Weights of a small mixture-of-experts language model, trained from scratch on English Wikipedia.
Size: 8 layers, width 256, vocabulary 2214, 31M parameters.
Experts: 16 experts in each of 8 layers, 288 GeGLU neurons an expert, 1 pick a token, a softmax router.
Training: a variant of Adam for the experts, 381M tokens.
Below are experts of layer 3 (counted from 0) of a mixture-of-experts language model. Rows are named gate (a neuron's input weights, with its number), up (a neuron's input weights, with its number) and show model dimensions 0-255. Each number is 50 + 10 x the weight over its row's rms, rounded and kept within 0 to 99.
Before each expert's rows: a language model's description of what the expert responds to. This comes from a sample of Wikipedia text that the model never trained on.

# expert 2
What it handles: Capital letters, article a. The article a or an, and single capital letters or short pieces starting words after pipes or commas, such as P in Pages, F, Liber.
gate1:40 61 55 51 50 67 59 44 60 73 63 56 70 40 57 43 52 45 39 52 30 36 32 39 40 35 49 62 38 46 58 54 42 58 41 56 52 43 58 53 52 43 39 39 51 75 51 57 19 60 56 49 43 62 41 37 32 46 39 50 38 51 46 32 52 30 54 51 66 26 56 42 66 46 43 55 67 57 50 53 32 51 49 38 53 41 54 41 53 55 50 52 52 59 63 65 43 48 45 36 27 39 51 68 60 38 49 43 70 49 53 45 55 39 60 40 51 45 56 56 54 33 43 43 47 40 53 54 39 39 71 42 53 39 47 46 45 36 36 51 47 46 65 46 53 64 50 39 52 55 67 55 53 58 51 62 49 44 57 35 57 48 56 62 45 68 52 40 55 47 56 62 50 43 37 49 61 52 58 27 49 65 50 61 51 61 58 52 36 53 50 51 50 66 58 37 59 36 58 57 57 52 39 44 62 65 59 56 52 57 56 49 43 42 65 38 37 52 37 49 48 39 46 27 39 56 48 53 62 69 36 64 44 45 54 27 41 52 60 49 45 52 28 56 58 55 47 70 51 60 40 40 47 48 52 50
up1:63 59 50 49 54 52 43 45 39 28 43 46 44 54 56 60 53 56 55 39 28 51 58 56 55 53 36 50 42 42 40 54 46 44 63 35 49 32 50 55 32 60 55 55 47 42 48 51 59 68 46 41 42 42 51 58 53 54 53 44 47 52 51 51 47 51 43 53 29 55 55 52 48 64 57 49 59 39 58 52 48 51 61 74 59 58 30 51 47 56 43 61 56 57 48 37 54 49 54 58 73 31 46 52 31 44 53 56 22 52 54 49 49 64 53 48 48 57 39 55 67 54 50 58 57 57 43 36 52 54 47 83 56 32 33 53 48 56 72 42 61 49 47 44 49 36 54 37 58 48 32 43 53 47 35 54 36 49 57 64 38 45 42 40 47 36 22 60 46 53 51 38 59 64 52 57 34 70 49 42 49 34 35 59 53 24 50 46 73 43 55 51 56 55 38 70 49 55 33 54 45 39 46 53 44 46 60 57 25 38 42 49 53 39 41 39 43 51 51 47 37 55 55 47 27 53 55 53 39 37 62 47 31 48 57 67 73 49 47 58 43 52 35 47 55 54 59 42 59 49 63 52 47 69 40 40

# expert 7
What it handles: Word-initial capitals/syllables. First letter or syllable of words and names after a space, such as Jo-ão, Ar-my, R-esults, m, ad, sub.
gate1:59 44 59 65 64 32 33 59 44 56 59 52 53 47 52 55 50 38 60 57 38 29 34 58 46 54 53 41 41 42 31 57 23 36 53 57 56 55 57 81 27 45 55 53 46 61 39 40 50 54 49 43 65 44 37 45 50 52 55 54 45 42 55 55 48 48 52 64 65 57 46 48 51 39 58 38 57 40 49 68 46 58 54 53 56 52 53 36 70 51 61 51 46 53 47 49 69 63 53 47 42 46 68 33 49 44 52 47 75 35 77 34 53 46 50 46 33 44 53 54 62 54 55 57 53 45 52 45 52 62 53 48 49 44 51 37 50 58 38 44 37 51 46 42 61 29 45 34 52 47 53 62 43 65 51 54 50 53 59 58 42 51 64 46 60 48 50 58 48 44 50 48 62 56 69 46 41 50 48 48 58 52 38 71 58 52 56 39 47 32 54 56 44 49 68 54 68 34 45 51 45 44 44 57 54 48 45 32 57 44 53 52 57 43 57 59 29 68 36 30 38 44 43 51 69 55 45 45 59 68 60 38 57 60 43 37 34 82 65 31 41 69 45 43 52 57 43 52 67 51 50 41 48 47 48 41
up1:53 37 49 54 57 45 54 48 52 40 40 57 48 50 57 36 49 61 54 47 44 43 57 40 55 50 56 42 51 47 45 56 51 40 59 60 55 48 49 57 61 60 44 71 37 39 57 24 49 51 51 57 38 41 46 59 45 58 42 46 56 41 44 44 50 49 44 55 52 79 42 34 49 45 46 30 40 60 42 56 44 50 50 46 55 68 45 52 49 46 52 49 53 53 63 57 53 42 56 34 57 62 56 27 40 52 56 47 67 72 48 54 45 56 61 50 24 47 33 51 54 33 47 64 42 46 49 45 32 32 37 41 50 39 65 47 34 48 54 39 60 54 49 31 55 58 40 38 71 37 43 67 63 63 49 63 58 51 35 46 52 48 62 44 59 60 37 65 42 82 42 45 59 53 58 52 68 35 65 43 57 45 44 67 57 47 53 60 46 44 52 32 59 37 44 46 65 57 56 59 57 40 45 74 56 26 42 48 49 49 47 54 48 64 58 50 34 52 54 45 57 62 55 38 51 59 41 34 59 39 59 37 65 32 42 54 65 51 39 45 59 70 70 58 49 33 38 39 55 48 48 42 38 38 59 51

# expert 6
What it handles: Line breaks, prepositions. Line breaks ending table rows, prepositions in and for, and the piece id inside words like Mysidae, mid-2011, midfielder.
gate7:70 45 38 44 45 51 45 79 59 34 40 62 54 58 68 57 25 47 51 42 61 64 57 61 56 53 33 36 50 59 66 62 50 37 35 57 57 39 53 63 27 47 57 26 64 64 46 34 49 53 52 44 48 42 52 45 51 55 64 40 45 49 39 66 49 58 61 40 46 47 33 61 43 47 59 34 55 47 41 38 37 51 61 50 44 49 48 53 35 47 45 49 54 59 52 51 57 46 67 55 47 62 67 40 43 73 60 47 47 57 42 60 42 49 36 58 38 44 56 40 67 42 45 44 59 78 67 43 45 54 38 49 40 62 58 54 61 48 39 48 56 40 60 47 51 50 48 55 50 48 43 45 69 50 50 50 42 32 54 63 56 44 37 36 43 58 43 43 42 49 75 62 42 59 53 55 62 71 49 51 57 52 45 52 38 40 44 46 47 36 52 50 64 57 38 38 50 41 48 59 43 43 59 56 59 49 30 48 57 54 53 48 38 57 32 49 41 76 64 51 46 70 43 43 54 54 60 53 43 58 41 51 49 68 56 37 50 46 49 50 47 59 36 44 51 40 77 54 63 35 41 49 64 36 56 48
up7:46 45 53 70 62 52 52 15 47 36 51 57 42 50 37 47 59 58 57 87 35 36 35 28 56 53 58 44 48 40 45 49 52 46 39 53 63 60 52 54 49 50 61 40 39 58 62 39 51 48 45 36 52 53 53 29 50 72 43 49 44 62 60 47 37 52 49 46 54 64 51 38 59 48 47 40 45 43 65 55 61 39 40 54 42 58 61 40 55 52 38 33 42 51 42 53 55 43 40 61 60 58 47 54 35 30 48 60 64 39 35 55 44 20 46 38 51 37 51 34 45 55 50 44 47 54 45 65 42 48 51 53 41 46 53 47 60 47 72 56 33 60 39 58 52 63 40 37 50 49 44 42 54 41 36 49 47 52 55 46 37 56 58 54 60 50 52 59 45 45 47 54 64 49 58 62 40 30 28 45 59 60 58 46 53 49 52 64 63 48 55 48 65 52 54 53 43 43 45 53 54 52 45 64 44 67 59 64 47 50 51 71 64 37 69 33 57 42 56 49 36 57 53 56 57 62 33 61 61 72 45 56 46 43 48 50 38 46 50 54 37 57 42 60 34 29 48 58 49 75 62 51 45 54 49 36

# expert 11
What it handles: Mid-word syllables. Middle syllable pieces inside words and names after a first letter, such as Nep-he-le, w-ro-te, Glasc-ock, And-re-y.
gate2:49 41 58 53 38 37 39 52 55 56 61 51 52 53 22 50 30 62 49 54 48 44 51 41 43 67 70 68 58 46 44 50 54 52 60 56 42 54 41 44 53 58 40 71 49 44 34 48 50 45 41 51 49 46 54 54 41 36 53 56 56 59 50 50 46 47 54 57 55 45 46 43 53 53 56 39 69 50 53 69 70 50 43 29 68 44 57 70 43 44 50 56 38 58 36 60 51 38 49 49 37 53 25 46 51 50 43 49 57 58 58 59 45 42 54 58 34 46 47 52 44 73 70 48 51 43 35 59 51 45 53 43 66 40 56 53 52 53 51 39 45 63 51 39 58 79 55 76 58 48 55 53 48 48 53 47 37 59 35 42 50 45 66 49 56 65 54 55 53 56 46 40 58 60 51 29 52 48 51 53 64 50 57 42 36 75 45 51 38 62 46 47 61 56 32 55 46 36 39 57 61 58 67 65 44 25 74 49 73 68 38 68 56 61 54 36 33 50 38 50 49 29 48 50 42 55 42 39 51 50 51 58 48 42 50 51 51 50 64 62 62 48 57 50 49 56 56 61 36 39 38 40 45 68 68 54
up2:47 53 40 33 48 46 50 50 51 43 35 53 56 39 47 45 46 42 61 46 60 50 52 46 50 68 42 31 58 54 41 55 48 35 42 60 68 41 47 41 43 59 65 52 28 59 63 58 34 36 34 51 59 57 50 20 37 41 46 53 74 50 51 56 47 45 46 57 57 67 41 41 55 67 47 64 37 67 59 58 64 43 55 68 42 60 42 32 63 43 52 64 42 40 53 66 57 45 60 43 52 52 36 48 40 34 47 29 45 34 32 47 63 50 50 49 51 53 45 60 41 62 66 50 60 54 62 29 42 48 53 42 48 51 52 76 61 53 56 59 49 23 68 53 52 51 49 61 66 56 52 41 58 48 55 55 51 48 37 45 48 44 43 65 56 52 55 48 59 62 52 56 60 54 42 65 56 50 70 44 46 30 63 43 31 47 44 49 57 35 61 63 60 31 48 55 50 52 49 60 53 46 42 60 68 63 46 67 49 39 32 45 49 63 37 58 57 57 46 54 56 55 44 39 53 67 50 50 39 50 53 45 47 56 60 37 48 52 65 52 39 41 44 40 58 32 35 55 60 41 50 65 34 48 38 42